Experts of a small language model: a variant of SOAP for the experts, 747M tokens.
Below are experts of layer 4 (counted from 0) of a mixture-of-experts language model. Rows are named router (the router's row for the expert), up (a neuron's input weights, with its number) and show model dimensions 0-127. Each number is 128 + 32 x the weight over its row's rms, rounded and kept within 0 to 255.
After each expert's rows: a language model's description of what the expert responds to. This comes from a sample of Wikipedia text that the model never trained on.

# expert 50
router [127  93 120  77 144 116 150 119 122 117 130 133 161 125 136 105 102 109 171 137 109 134 153 151 138 127  82 111 106 140 138 174 131 142  35 175 151 128 154 148 161 104 142 112 107 113 119  85 143 123 140  95 162  92 119 151 107 152 146 126 129 123 149 128 151 100 173 101 166 155 136  80  96  77 171 113  99 177  94 157  78 141 210 123 158 148 125 166 135 124 139 158 154 110 126 131  91 120  91 150 127 165 105 155  53 104 135 111 148 145  63  47 122 134 173 112 125 117  99 165 195 115 143 138 119  91 149 139]
up0 [124 126  79 138  77 166  74 137 105 177 122 168 157 149 148 118  94  96 178  89 174 110 149 136 111 147 131 173 106 166 120 117 138 136 117 185  87 125  99  98 132 118 127 148  67 186  87 106 126  75 165 129 158  88 140 123 120 110 150 133 153 132  90 146 157 128 122 104 158 176 176 110 190  92 151 174 103 150 187 149 149  96 139  93 132 160  61 145 186 131 129 114 125 130 130 138 177  73  99  57  92 168 101 154 162 165 118 161 203 130 177 183 127 127 115 135 142  90 140  94  93  84 173 145 145 152 193 137]
up1 [126 119 119 108 124 147 113 106 175 152 145 160 131 159 137 123  81 109 169  62 129 123  88 110 142 129 133 123 132 120 128 140 242 116 106 130 111 111 139  94 157 140 164 158 132 123 117 102 127  81 137 106 111 128 140 154 154 158 143 155 112 139  96 127 111 183  85 135 155 159 132  94 139 133 200  90  98 143  86  81 113  76 150 151 163 136 168 150 159 130 181  92 119 137 115  98 134  79 118 133 140  94  71 116 130 107 113 201 170 113 126  90 127 112 110  79 105 132  61 118 122 115 139 153 117  89 133  94]
up2 [ 55 100 117 120 163 167 103  96 138 146 135 118 137 223 104  93 120 135  77 186 168 149  96 120 127 177 121  87  88  89 148 137  94 137 157 144 100 123 134 184  84 155 147 113 151  76 198 146 127 123 110 158 109  94 117 133  86 190 152 151  42 109 135 123 154 121 109 136 208  71 162 111 150  96 112 142  92 164 125 109  97 124  91 129 182 109  83 102 130 120 146 140 118 171 215 104 119 102 108 168 120 170 121 144 122 127 135 146 154  66  96 135 163 151 101  82  81 101 139  95 101 101  90 135 145 132 161 152]
It responds to: Pipe separators between cells in wiki tables, plus sentence-final periods and closing quotes or brackets such as )., ".

# expert 32
router [140  88 186 113 145 106 101 118 188 137 176  94 172 111 138 118 155 102 186 119  60  99 123 137 143  89 111 124 170 118 180 137  90 102 100 151 135 163 146 197  98 128 142 121 105 172 152 114 154 146 145 138 166 132 108 155 132 107  37 190 133 159 191  77  81 100 120 120 157 154  29 164  67 145 144  76  97 191 142 153 127 133 175 149 146 167 156 102 163 127 101 150 131 108 133  91  98 121 119 110 163 162 158 122 140 132  78 153 174 181 106 124 127 168 107 113 164 121 137 181 146 192 166 156 151 135 161 151]
up0 [148 119 121 135 161  64 160  53 130 136 164 167 121 125 137 124  73 122  68 123  89  74 158 165 158 102 108 154  99 151 151  72 168 141 118 150 104 200  80  83 151 128 164  56 186 152 156 111 179 155  85 144 111 120 140 106 134  97 184 122 125 129 125 137 108 129 136 156 151 130 136 114 187 127 126 142  83 133 109 122 148 103 142 147  99  92  73 130 123 184 178 141 136 134  93 165 112 163 121 151 118 131 118 158  78 147 137  95  75 133 213 110 137  71 123 197 116 123  85 173 181 127  87  93 123 131 145 132]
up1 [161 119 105  80 116  58 157 146  96 208  88 143 176 125  33 111 109 221 170 155  99  87 129 128 130 116 115 153 116 140 152  95 156  88 153 114  69 135 126 103 181 105 109  88 135 169 141 159 157 193 152 156 112  99  86 187 101 127 108 159 156 161 157 201 118 152 143 147 127 118  81 134 135  86 160  92 120 178 135 131 113  97 187 170 115  91 152 131 137 111 122 128 121  68 202  72 142 158 192 116 128 111 134  82 173 139 145 102 164 137  90 144 116 213 153 118 127 133 192 138 150 125 159  84  92 101 159 142]
up2 [167 137 139 114 174 103 154 117 147 149 140 172 113  46 115 162 172  89 129 104  66 155 150 141 145 120 153  85 141  95 143 112 171 103 143 127 145 132 124  13 111 123  95 144 103 123 106 120 106 142 154 101 173 169 102 141 161 165 147 140 120  96 209 142 147 121 139 144 142 190 144 114 125 158  65  82 121 167 117 167  62 134 160 103 104 182 145 127 165  59 162 135 127 141 143  88  74 158 121 132 175 136 111 110 174 122 132 122 100 102 143  89 155 124 184 113 134  87 152 115 116 121 117  84 114 114  96 151]
It responds to: Abstract and social nouns and their suffix pieces, such as life, government, education, -ation, -ities, values, Species.

# expert 16
router [147 111 148  56 212 116 145 127 139 122 154 105  91 116 146 108  74 132 117 125  79  63 115 117 143 121  57 160 142 130 113 156 143 114  81 126  78 104  55  87 115 123 162 112 130 132 146 110 174 110 123 115 128 132 139 103 122 131 128 144  81 133 178 139 138 131 149 114 174 158 129 126 119 148 166 137 139 153  96 141  41 159  85 127 143 163 127 212 154 162 175 128 124 198 122 152  67 132 112  66 148 137 144 132  91  49 119 110 194 167 117  43 116 127 184 110 138 148  82 101 143 113 140 133 168 136 135 118]
up0 [159 180 124 118 132 134 156  46 114 146 111 168  80  96 144 148 113 101 104 138  32  98 124  83 160  87 142 108 134 144  68 132 127  77 139 152 155 147  73 134 174 140 120 127 122  78 196 107 167  67 141 106 133 172 150 111 183  87  70 134  93 125 161 141 183 100 124  87 116 122 129  92 150 158 169 120  81 157 135 112  64 167 149 158 113  73 107 161 165 175 197 125 129 164 105 159 110 100 108 170 128 109 205 135 154 125 182 138 172 111 166 130 150 152 119 128 165  88 144  98 127 111 153  88 110 140 111 109]
up1 [196 125 163 149 120 111  99 116 129 174 113 158 114 114 126  77 143 137 113 161 128 120 144 188  67 119 125 201 120 128 110 109 130 137  99  85 133 136 121  81 105  96 218 108 143 149 155 162 112 125 102  46 175 144 116 132 155  87 158 143 163 129 129 115 161 161 144 172 186 141 133 150 105  99 162 148 211 134 106 170 133 141 195 106 108 137 140 161 138 145 188 147  58 144 118 157 142 167 146 107 154 133  60 158 110 132  83 140 167 164 116 135  98 106 113  91 131  99 116 126 127 137  70 147 155 150 138  97]
up2 [ 67 163 107 134 140  79 155  95 141 156 156 118 102 135 191 147  81  96 150 149 129 107 105 148 116 151 163 104  85 177 132 143 133 144 156 164 235 149  92  81 112  97 161 107 116 186 190 122 107  85 113 116 173 158 112 116  99 133 117 138  96 149 144 146 138 106 175 116 143 173 165 103 133  92 126 127 122 123 149 150 117 117 119 113 168 110  89 107  63 146 138  73 123 145 165 159 100 161 151  99 138  77  93 169 137 102 121 163 145 103  43 128  86  76 130 160 156 111 126 161 145 182 111 148 128  69 104 161]
It responds to: Pipe, semicolon and dash separators between numeric cells in sports and statistics tables, like GF | GA, Apps; Goals, 6–3.

# expert 18
router [172 151 172 126 126 127  98  70 121 136 117 140 117 120 150 121 188 171  87  89 150 155 178 140 153 165 162  91 127 143 178 152  78 149  40 165  97 179 103  94 123 127 148 134 112  92 154 139 145 143 147 181  91  98 106 102 206  69 130 135 135 139 112 117  70  94 148 171 152 124 153 154  60  93 150 100  69 174 170  96 109 142 157 154  99  99 147  82 121 248 124 143 111 148 159 166 125 147 130  92 149 174 197 137 118  90 126 127 103 105 147  88  96 143 159 136 103 147 100 142 140 126 109 174 149 142 123  89]
up0 [ 98 195 125 227 154  71 104  81 133 162 139 109 103  78 147 143 106 130 134  90 143 130 103 124 131 164 159  91 136 143 166 167 138 139 137 129 181 166 121 166 107 115 135  87 116  85 149 161 108 203 169 153 108 150 127 122 116 157  82 165 113 186 141 134 137 135 139 111 153  93 114 106 138 146 130 145  70  85 131 109 125 161 152  99 105 178 168 101 124 148 153 102  94 116 106 115 158 115 104 101 127 195 153 156 105 135  93 149 162 158 139 119 161 118  89 200 118 181 102  88 101  91 131 217 200 133  70 135]
up1 [187 100 162 120 141  83  74 177 184  78 100 149 180 141 173 114 100 114  61  97  94 162 108 118 112 154 111  95 144 125 129 127 139  65 152 172  91 190 108 140 149 161 153 141 109 120  97 120 172  65 157 150 162 105  66 104 174 144 131  83 117  70 103 152 129 114 157 113 137 140 154 135  78 134 176  56 161 141 151  90 127 164 131 127 142  79  80  81 120 111 123 134 178 116 164 112 168  92 102 145 138 154 188  68 132 115 196 140 109 142 155 102  73  76 116 148 116 172 144 122 146 157  75 154  62 114 132 101]
up2 [156  95 143 122 145  82 155  96 126 165 123  87 119 192 133 105  93  98 129 120 180  81 112 159 177 164 170 145 169  36  91 141 142 122  76 131 124 199 110 119 108 156 153 197 111 118 169 117 117 130  46 152 185  91  95 107 124 167 144 112 106 141 160 176 141 111 169 116  95 135  95 129 123 127 149  86 146 114 161  67 102 138 125  72 159  72 157  82  59 171 165 129 121  71  90 118 148 115 147  63 145 164 111 141 117 125 115 130 175 136 105 171  87 167 108 172 137 180 104 111  90 115 104 188 146 105 123 102]
It responds to: Inner word fragments after an initial letter, such as it, in, und, and prepositions like by, in, during, using before a noun phrase.

# expert 49
router [136 116 170  52 138 121 148 128 111 162 163  62 100  75 127 137  80 174 149 136 111 183 177 111 129 180 215 122 116  77 166 140  82 106 110 131  70 149 104 117 151  70 135  83 123 158 126 140 126 106 143 123 115 136 137 138 115 121 127 125 131 155 128  89 170 107 152 166 133 137 167 134  64 120 212  93  96 196 108 138 118 163 130 170 121  98 175 134 143  98 139 130 128 113 159 144 108 103 106 129 180 110 114 158 108 152  88  60 129 132 103 126 119 134 127 109 155 112 126 167 146 145 129 159 120 114 163  96]
up1 [171 125  76 121 138  98  82 157 146 132 128  95 134 170 113 124  79 186  68 126 134 168 111 152 135 153 155 152 164  76 155 167 148 114 114 111 127 156 161 112 155 157 110 149 166  87 149 100  71 147 165 145 101 172 135 104  94  78 133 148 140 186 152 126 162 137 192  96 137 121 164  99  91 127 141 137 138 193 165 137 163 140 167 164 129  95 135 120 117 140 178 125 151 117 161  96 107  93 182 129 190 135 113  32 129 119 165 114 183 153 111 133 164 129 107 100 114 153 108 178  97  97 159 113 105 105 179 101]
up2 [134 124 174  98 217  84 178 133 128 137 185 123 103 139 127 128 115 139 139 106 147 155 188 128 127 148 140 118  79  61 141 130 158 133 110 149 166 122  91  48 187 116  82 145 118 170 128 139 145 174 116 106 188  72 107 133 163 160 108 194 167 100  49 102  89 143 193 201 136  86 158 184  76  74 140 117  93  74 145 141 149 143 126 144 150 153 164 154 134  81  83 131 124 156 128 155 189 136 146  99  94 132 114 171  81 132 104 154  97 130 171 137 119 163 128 135 191 103 128 146 121 133 104 101 136  84 143  55]
up3 [162 156 133 137 210 125 132 186 147  98 106 113 161 140 108 152  99  82 105 166 150 194  99 135 146 103 147  93 132 188 172 110 100 126 145  79  75 127 180 162 139 119 103 147  99 170 102 216 144 119 164 219 133 121 150  81 144 158 136 153 102 128 157 106 134 150  84  71  95  61  77  89  72  83 136 152 120 142 124 141 112 122 107 162 124 143  88 128 114  82 131 151 103 102 124 116  98 144 155 165 128 129 141  95  72 153 181  95 136 126 125 151  88 151 142 100 158  93 139 141 136  89 157 165 152 124 119  89]
It responds to: Past participles and -ing or -ed endings after was, were, be or to, e.g. built, released, used, razed, finalised.

# expert 23
router [139  76 116 129 146 142 107 109 115 124 139 139 114  62 146  97 120 114 124 108  91  60 122 126 171 120 127 172 135  36 134 137 121 148  79 151 120 163 101 173 167 124 155  83  99 110 133 138 115 142 154 105 102 144  91 182 109 129  39 205 140 158 110  68 142 139 149 199 177 138 123 188  92 134 129 131  95 150 169  94 152 122 175 120 197 155 145 170  80 131 143 165 171 134 182 121 115 128 101 114 185 107 122 137 105 136 143 112 101 121 130 120  81 163 120 120 128 120 162 108 146 194 141 193 168 101 137 144]
up0 [151 110 114 110 190 195 121 107 120 124  85 159 111 128 198 105 129 121  80 174 151 161 154 127  76 110 118 143 136 113 114 135 104 155  98 161 136 106  80 156 115 166 137 104  90  33 115 128 110 147 171 165 140 107  86 195 141 150 109 200 165 183 107 128  73 111 138 149 127 122 113 117  99 199 175 119  85 110 152  91 123  97 192 119 136  71 106 160 127 135 112 164 154  92 125 171  99 123  99  91 148  78 119  71 127 152 140  95 110 128 211  80 114 127 119 134 113 143  93 112 110 103 148 143 151  71 112 150]
up1 [120  60 132 160  98 151 115 123 149 112 115 203 148  91 116  68 128 110 103 158  45  97 117 123 181 122 159  88 140  99 104 117 131 118 119 165 147  87 145 127 166  61 155  51 109  91 112 133  43 138 160 172 151 118 158 158 135 161  94  97 154 132 116  88 214 148 170 128 112 116 116 120 106 122  99 124 119 128 125  94 129 140 152  77 127 152  96 125  58 118  91 217 148 170 157 145 166  76 137 158 164  98 107 151  89 154 152 137  92 163 132 154 127 171 126 145  88 118 159 135 137 127 194 154 103 135 176 142]
up2 [161 113  24 109 120 120 107  90  80 166 136 152 124 110 133 141 171 125 154 134 150 122 133 189 159 145 108 156 105 152  96  95 118 121 100 154 154  86 133 113 163 119 130 145 130 167 159 116 119 165 128 123 175 129 130 186 145 142 118 112 167 110 165 142 114 100 117 126  62 166  80 165 150 140  86  94 153 132  89 137 109 111 127 130 110  96 143 155  74 125  78 134 109 127  86  98 180 110 144 108 164 127 112 223 125 146 187  89 116 130 126 121  82 194  86  82 128 132 146  34 205 141 164 151 185 134 134 118]
It responds to: Plural or suffix pieces like s, es, as, ers ending names and nouns, plus words such as sports, art, Arab, Albums, Athletics.

# expert 46
router [162 130 111 120 106  73 113 136 128 128 159  98 108 109 110  97 107 101 162 124 137 102 112  94 146 161 116 118 149 137 137 155 102 133 136 137 114 168 132 125 126  83 135  79 140 111 141 148 146 115 134 139 148 114 129 106  97 157  95 132 170 139 219 110 111 141 152 133 127 180 115 126  89 148 151 136 144 135 125 130 124 125 151 145 186 149 122  96  95 126 144 133 127 103 158  73  95 131 146 102 179 174 131 155  68  82 119  94 150 122 114 115 124 194 120 124 162 129 108 120 169  59 140 175 226  62 134 144]
up1 [160 149 126 104 112 150 158 113 166 149 187 111 152 129 153 157 127 143 101  67 179 141  77 119 128 136 135 145  98 134 112 114 118  82 133 128 140  63 208 121 129 130 120 162 152 196 158  80 140 102  93 151 143  72  67 121 102  72  89  91 133 172 169 113  67 143  94 145  86  66 121 129 138 101 150 146 173 107  98 113  96 150  99 132 129 181 128 131 157  92 166  88 201  59 194 161 158  76 144 136 168 109 146 176 152 108 132  76 118 164  82 193 109 183 138  67 133 159 161 108 137 137 175 139 189 141  95 134]
up2 [107 129 160 160 173 135 138  84 120 167 146 134 122  98 142 157  58 104 156 123 154 192  78 126 118 167 112 179 119 110 122 127 105 165 159 158 179  95  98 113 112  61 105 148 176 126 121 129 149  74 120 107 122 152 127 172 140  97 136 169 181 108 113  78 153 156 148 172  76 137 106 180 151 110 103 122 142  84 116 115  81 150 151 112 188 100 104 139 148 113 134 131 169 129 169 174 100 171 182 123 178 172 104 159 136 127 136 117 114 120 110 159 115 231 123 137  91 123 139 110 148 106 140 135 214   0 117 141]
up3 [142 119 121  81 110  97 132  98 165 136 212  75  89 133 102  99 126  83 128 162  87 108 151 117 164 144 114 173  87 145 165  87 152  79  89 109 133 129 145 113 131  53 172 154 144 167 162 191 159 203 133 128 169 138 157 115 162 115 149 115 128 130 162 173 110 171 177 112  98 115 105 130  94 119 146 140 187  79 131 112 112  86  77 135  89 126 126  97  94 163 146 151 131 116 183 120 124 139 150 164 173 143  96 183  91 164 100  78 169 106 105 114 133 170 107 143 128 162 136 108 152  86  73 155 155 121 134 122]
It responds to: Nationality adjectives and media or genre nouns in descriptions, like American television film, science fiction, pop, English footballer.

# expert 22
router [162  91 149 157 157 130 136 118 169 183  99  62 148  64 170  96 143 144 139 142 120 157 131 130 142  84 162  94 184 133 219 134 139 115  80 116 133 106  74 105  96  82  82 111 131 136 104  90 156 132 149 103  74 114 125 136 118 152 142 143 129 129 176  49 141  77 175 170 126 139 121 110 109 154 167 101  93 196 114 125 103 147 131 191 116 190 138 136 146  88 123 128 227 117 119 120  71 106  95  85 162 143 123 139 131  86 119 108 137 150 125 142 107 162 156 177 124 136 123 154 136 183 136 131 139 122 126 142]
up0 [120 135 118 160 166 169 112 117 127 115 133 123 158 122 151 118 164 152 130 147 114 111 133 124 108  87 141 190 118 142  77  94 142 133  73 145 133 130 119 106 100 160 162 120  84 117 197 109 112 122 147  92  94  91 109  99 167 128  78 172 143 115  93 183 156 154 141 176 164 165  79 145 143 137 113 135 140 127 114 180 102 126 117 143 123 121  90 189 103  76  96 148 125  72  90 183 146 153  47 129  67 113 137  89  92  64 124 164 131  78  84 110 101 131 150 151 128 111 111 129 141 128 148 110 109 172 128  65]
up1 [123 103 150  71  71 115 130 144 110 209 135 112 114 120 166 123 136 146 156 136 119 169 168 119 140 153  58 166 129 103 184 114 143 123  80 172 142  93  94 133  85 140  92 116 172 158 149 108 219 144 119 121  86 116  92 143 186 123  72 125 173 120 109 124 141 138 134 156  60 112  88  88 128  89 163 104 144 148 109  91 151 140 106 147 139 121  97 138 173 110 132 167 155 107 149 101  49 202 137 120 108 104 156 149 114 111 122 131 114 172 156 116  81 166 157 150 151 114  82 126  98 192  66  90 171 152  96  71]
up2 [134 150 147 156 136 135 176  91 145 159 134 123 143 117 104 104 202 192 182 115 145 152 142 172 163 142 155 123 131 129 153 135  83 153 156 140 138 172 112  72 127 137 107 101 164 169 128  71 127 123 184 122 107 124 152 100 112 163 148 124  78  93 180  84 124  70  81  30 130 137  74 193 141 100 136  99  75 164 137 134  58  95 141 166 108 114 103 128 150  99 126 108  92 112 135 122 107 156 150 119 122 157 158 167 153 125  62 111  57  95 108  97 147 144 143 134 147 114 192 111 126 196 110 252  86 105 133  95]
It responds to: Nouns and verbs of life events and honors in biographies, such as served, born, died, took part, Awards, Winners.

# expert 39
router [146  93 177 145 213  98 123  93 133 100 142  88 123 153 144  86 183 116 202 149  73  79 125 151 101 109 117 130  69 139 173 124  70 186 112 188 148 114 181 158  83 125 100 111 124 180 122 141 138 118 155 111 167  89 133 187 170 101  70 132 154 125 193 143  96 114 166  82 122 191 134 137  78 153 132 100  99  94 182 213 120 133 154 190 153 192 129 112 161 140 124 128 121 143 162 136  98  49  74 123 140 127 160 167  96 139  78 140 140 152 150 139 119 150 123 133 175 125 109  84 120 105 134 139 177 115 170 175]
up0 [130 125 194 170 140 128 181 131 138 115 120 103 143 129 113  55  87 175 169 173  80  98 125 151 145 126 155  86 106 104 114 122 134 111 143 120 106 178 121 176 128 128 131 106 152 119 123  80 134 109 119  92  92 118  91 176  85 104 123 201 187 119 169 103 123 102 193 114 176 124  86 129 140 170  98 112 132 134 117 100 127 125 182 198 150 131 134 151 124  97 138  85 139 160 126 143 124 115 131  87 176  94 112 102 177 133  89  99 163 163 193  65 121  95 127 114 152 157 164 151 171 129 105 144 140 138 131 174]
up1 [152  85 135 115 172 103 118  78  90 176 187 137 138 141  95 122 129  87 126 115 113 111 143 159 116 109  92 139  83 115 163 107  38 163 113 151 164  82 159 126  98 129 105 143 114 161 120  89 128 107 159 109 121 162 162 143 139 146 129 116  66 125 142 135 123 149 108 164 113  78 185 151  86 135 133 121 173  63 142 148 157 125 117 182 142 129 143 130 183 152 127 143 100 118 124  49 124  85  98 144 156 129  96 222 115 109  72 155 141 159 176 141 137 190  49 105 132 147  94  91 128 144 124 216 158 135  96 133]
up2 [160  83 182 113 152  82 103 154 108 121 129 106 152 114  88 133 113 202 146 128 117 102 180 135  96 118 129 145 159 145 105 180 122 138 158 135 113 148 170  52 185 146  81  82 107 211  96 139 114 159 115  60 137 118 130 143  88 108 164 132 175 155 129 184  67 155  97 171 171  69 157 108 144 153 152 110 137 154  98 151 150  62 100 151  90 173 116  77 102 147  82 121 123 137 156 105  98  65 117 128  99 119 118 154 163 131  64 178 152 148 132 143 101  83 157 128 169 141 108 133 166 145 159 131 112  93 133 110]
It responds to: Proper and common nouns or word endings right after the/The, such as United States, World, century, Games, Thessaly.

# expert 41
router [111  47 125 154 156 128 140 121 110 121 161 153 131 108 130 124 150 135 169  96  83 136 185 153 180 147  88 136 151  92 159 138 161 165 101 147 145 161 118 143 127  89 129 192  77 187 116 168 131  96 160  76  74 122 118 151  89  94  96 160  65 199 108  77 137 115 133 113 174 158 132 170  90 107 145 107  83 184 115 146 149 153 102 115 129 129 142 105 123 142 160 173 168 135 209 133 148  95  92 132 150 136  97 185 140 135 137  80 168 127 109 120  90 143 122 116 130 119 151 104 136 145 139 122 165 126 155 176]
up0 [117  97 150 105 201  78 181 137 113  96 157 160 143 109 106 151 107 154 139  70 106 104 167 125 101 140 100 168 104  79 100  91 122 179 137  63  91 169 115 125 168  63 135 136 124 133 169 126 126 163 137 141  86 121 102 127 136 148 100 160  69 171 119  82 125  92 110 171 167  86 159 209  78 174 121 144 136 100  96 160  58 205 141  85  72 104 150 153 113 126 118 143 155 137 153 116 127 171 126  98 150 118  96 106 155 123  94 106  96 116 147 100 139 178 152  80 184 128 143 111 121 150 140 143 120 127 163 166]
up1 [ 83  60 175 150 127 101 188  99  39  96 207 137  68 118  65  70 104 118 112 104 117 120 101 107 135 143 144  96 121 139 148  87 150  96  97 128 128 112  80  97 158  74 135  93  87 139  85 136 116 155 195  95  99  73 122 154 145 112 185 143 136 145 124  83 189 142 141 107 178 153 142 154 129  79 114 152 115 155 122  95 147 125 111 103 128 108 144 138 140 101 144 139 146 126 135 100 122  90  99 124  97 136 113 119  70 176 122  91 120 125 101 153 148 119 103 168 134 120  85 144 155 126 215 184 110 156 160 149]
up2 [ 90 132 165 130 136  93 128 165 108 163 140 114 183 111 161 168 147 120 139 110 107 108 164 163 145 196 128 164 220 140 166 148 126 140 153 138 183 121 109 153 123 100  99 155 129 162 148  90 144  86 121 134  72 136 113 159 146 156 145 165  42 151 121 106 145 129  71 114 117 152 121 152  89  90 145  63 116 166 140 140 190 109  90 133 126 120 109 119  89  88  96 162 109  98 125 102 171  62  85 121 160  65  93 173 144 136 180 133  94 171 142 148 126 160 131 189 164 164 110 127 151 140 119 101 155 109 154  92]
It responds to: Middle and end pieces of proper names of places, people and firms, such as Chal-ced-on, Monte-ver-di, Bro-der-bund, -chester, -lington.

# expert 9
router [124 130 133 140 134 110  46 104 132 101 191 117 138  61 138 131 172 189 141 148 131 179 158  89 138 196 124 106 206 132 110 144 128 153  91 103  90 165 117 141 130  81 156 116  90 139 164  83 124 123 157 131 135 126 153 112 172 129 135 168 117 149 142  83 129  69 122 126 125 137 174 192 129  81 140 107 123 105 166 136 141 114 169 236 119 153 162 162 161 154 186 134 104 108 134 157 132 152 104 160 170 209 148 129 123  66 106  89 123 100  63  81 114 149 122 194 109 137 120  97 150  96 132  98 113 134 124  77]
up0 [158 183 107 117 203 119 100 159  88 105 207 128 163 134 157 131 134 161  98 173 121 184 113 116 109 160 115 157  63 141 174 139 110 151 127 130  61 132  65  85 127 132  72 123 140  77 155 148 153 157 157 176 154 121  67 104  97 150 110 114  81 168 148 147 135 176 102  69 128 104  77 172 126 105  91  73 128 132 113 113 137 145 171 154 132 185 176 140 181 114 188 120 140 130 121 125 103 135 124 123 165  97 149  84 109  92 180  76 139 187 108 167 161 137 125 106 145 155 116 105 127 145  85  63  70 120 214 122]
up1 [210 145 130  98 148  93 101 117 148 181 151  84 145 143  85 155 115 122  79 152 181 206 140 145 155 120 111 125 132 203 133  99 139 126 111 135 110 133 123 150  84 124 119 122 111 138 103 125 136 114  93 194 161 126 107 156 166 101  88  91 137 135 144 171  89 210 112 140 135 103 125 118 139 154 145  55 149 169 133  64 125 105 100 168  71 183  97 223 134 129 112 151 144 107  92 155 183 106  85  95  80  84 109 165 150 131  95 145 160  59 149  80 108 171 159 152 169 145 149 101 102 203 147 113 157 138  95 135]
up2 [115 108 150 156 113 109 140  71 189 184 184 185 119 102  61 135 154 137 152  99 141 143  85 116 111 116 110 172 147 151 148 159 162 133 102 100  45 119  92  94 119 130 130 132 197 189 152 124 152 128 106 143  73 101 147 106  84 145 143  95 170 164 167 120 151 117 150 144 154  96  99 131 145 136  86  67 105 180 122 133 172 126 132  89  99 158 106  74 117 117 174 122 106 111 180 142  71 136 204 137 100 164 142 119 125 156  60 133 103  94  84  83 165 157 143 168 186  74 173 158 170 104 113 153 181  88 118 176]
It responds to: Prepositions starting a phrase, mostly in, to, on, at, into, during, often after "as" or at sentence start, e.g. "As in Egypt".

# expert 34
router [148 102 172 134 144 131  93 121 151 134 165  61 120 136 127 157  97 118 182 156 105 130 194  81 147 123 161  95 161 141  99 164 152 223  92 139  82 162 127 207 125 112 142 115 110 130 141 152 154  95 142  86 135 126 154 148  97 153 134 108 142 146 122 137  98  68 133 124 158 173 114 147 126 113 186  93  19 185 118 172 125 123 153 136 119 116  77 152  75 162 110 171  99 114 175 115  99 119 104 149 118  84 133 137 116 123  91 117 133 103  99 113 136 204 115 174 116 125 136 163 101 105 151 150 111  67 145 163]
up0 [149 123 127 127 128 127 104 100 109 165 118 154 194 118 120 131 154 108  67  76 145 126 103 131 135 120  83  96 177 138  93  88  90 149 137 167 110 159 140 204 167  82 152 174 124 111  89  89 111  31 152  75 144 152 103  90 172 156 151 131 122 146 178 122  94 119 138 147  95 171 123 132 118 121 157 112 110 138 132 122  66 123 163 100 106  90 111 130 132  84  93 173 117 126 152 145 202 125 127 160 158  92 154 137 151  96 132  97 164 130 138  89 137 186 135 186  77 145 164 209 150 122  80 136 146  87 104 132]
up1 [ 95  97 134 102  78  79  84 115 162 135 108 158 151 158 132 132 154  78  91 113 151 171 133 175 113 195 127 136 163 118 147 137 117 187 157 121 123 100  86 119 126 133 136 129 108 112 162  89 121  62 157  93 183 100 141 106 128 153  97 143 129 139 120 137 151 126 161 119 126 103 146 118 102  92 161 130 162 127 146 129 173 137 113  89  97 131  88 189 143 156  91 177 101 156 105 144 122 168 133  97 113 130  93 146 117  99 141 160 178 116 147 126  74 129 139 145 130 108 145 127 133 219 160 104 132 114 145 111]
up2 [130 188 159 139 100 107 154 141 151  84 134  96 142  94 150 101  95 168 126 120 133 118 100 131 149 129 150 167 206  97 146 130 129  79 162  94 129 112 110  93  96  75 101 142 106 181 211 120 158 169 200 105 109 158 135  89  78  82 138 116 162 130 153  65 193 124  93 133 153 169 116 118  74 132 112 164 131 166 102 126 107 100 120 148 104 166 116 104 142  86 131 133 189 159 154 206 106 142 143 118 183 126  74  91 123 127  73  75 105 165  95 190 147 122  97 133  91  60  87  74 153 169  86 100 133 139 198 119]
It responds to: Middle and final word pieces of proper names and places, such as -ina, -ana, -ová, -ić, Viper, Tucker, Arabia.

# expert 1
router [125  95 119 152 162 106 127 119 105  76 123  92 141 160 135 157 148 146 173 150  58 106 168  99 146 115 137 108 140 101 135 146 154 166  70  86 128 129 206 121  63 141 145  84 147 101 137 111 150 113 154 166 141  94 104 155 119  65 137  97 140 154 104  39 157  87 158  93 132 175 157 132  81  99 199  74  86 137 164 193 136 132  99 126  78 124 171 103 181 148 165 141 110 156 145 111  89 154 128 113  96 126 146 114  90 143  76 122 131 172 109 106 103 147 198 146  94 161 158 143 156  84 126 150 144 101 130 121]
up7 [172  90 117 175 158 174 209  70 124 204 102 141 146 133 182 105 198 131  99  92 149 111 136 101 152 104 135 132 169 116 125 133 161 162  59 161 159 136 151 105  90 149 124 144  86 118 169 180 164 128 153 135 126 149 101  92 116 118  62 156 116  86  86  57 152 128  76 126 117 127 125 130  70  93 134 103 167 115  98 126 157 159 124 113 139 108 156 101 129 122 131 131 137 132 108 109 119 179  52  87 114  92 158 124 104 148 127 135 134 151 186 121  30  93 144 162 154 110 138 131 144 146 129 158 131  83 125 126]
up8 [127 149 102 142 133 144 127 192  44 188 143 109 176  37 129  88 130 106 169 135 146 113 116 148 138 126 130 130 178 155  64 155 107 142 141 161 184 133 124 103 119 121 127 100 192 170 164 114 174  60 155 107 143 112 124 101 164 138 132 157 167 158  99 149  97 116 161 116 122  74  88 133 144  86 136 135 132 110  25 145 120  94 155 115  94 196 105 139 144 136 132  85 138  81  52 197 114 163  87 160 178 157 104 173 231 139 116  47 113 130 180 116 107 167 131 117 142  88  90 135 176 144 125 191 168  97 129 117]
up9 [ 95 118 175 123 153 126 148 104 128 161 130 136 165 193 100 126 131  90  96  95 192 123  96 113 113 121  76  96 137 111 128 127 132  76 142 116 101  91 143 142 165 100 169 126  53 145 156 193  93 107 155 118  86 162 114 141 127 128 134 205 142 126 182 105  62 152 167 130 122 127 186 138  93 158 163  35 153 202 116 148 152 143 103 145 112 125 140 138 166 187 100 155 160 137 125  84 167 127 158 132 185 123 103 100 104  89  89 143 171 146  91 187 140  68 159 194 116 122 167 123 120 120 145 122 151  99 162  79]
It responds to: Capitalized words or dashes opening a table cell or list item, often first names, awards and places, e.g. Nominated, Won, John, New.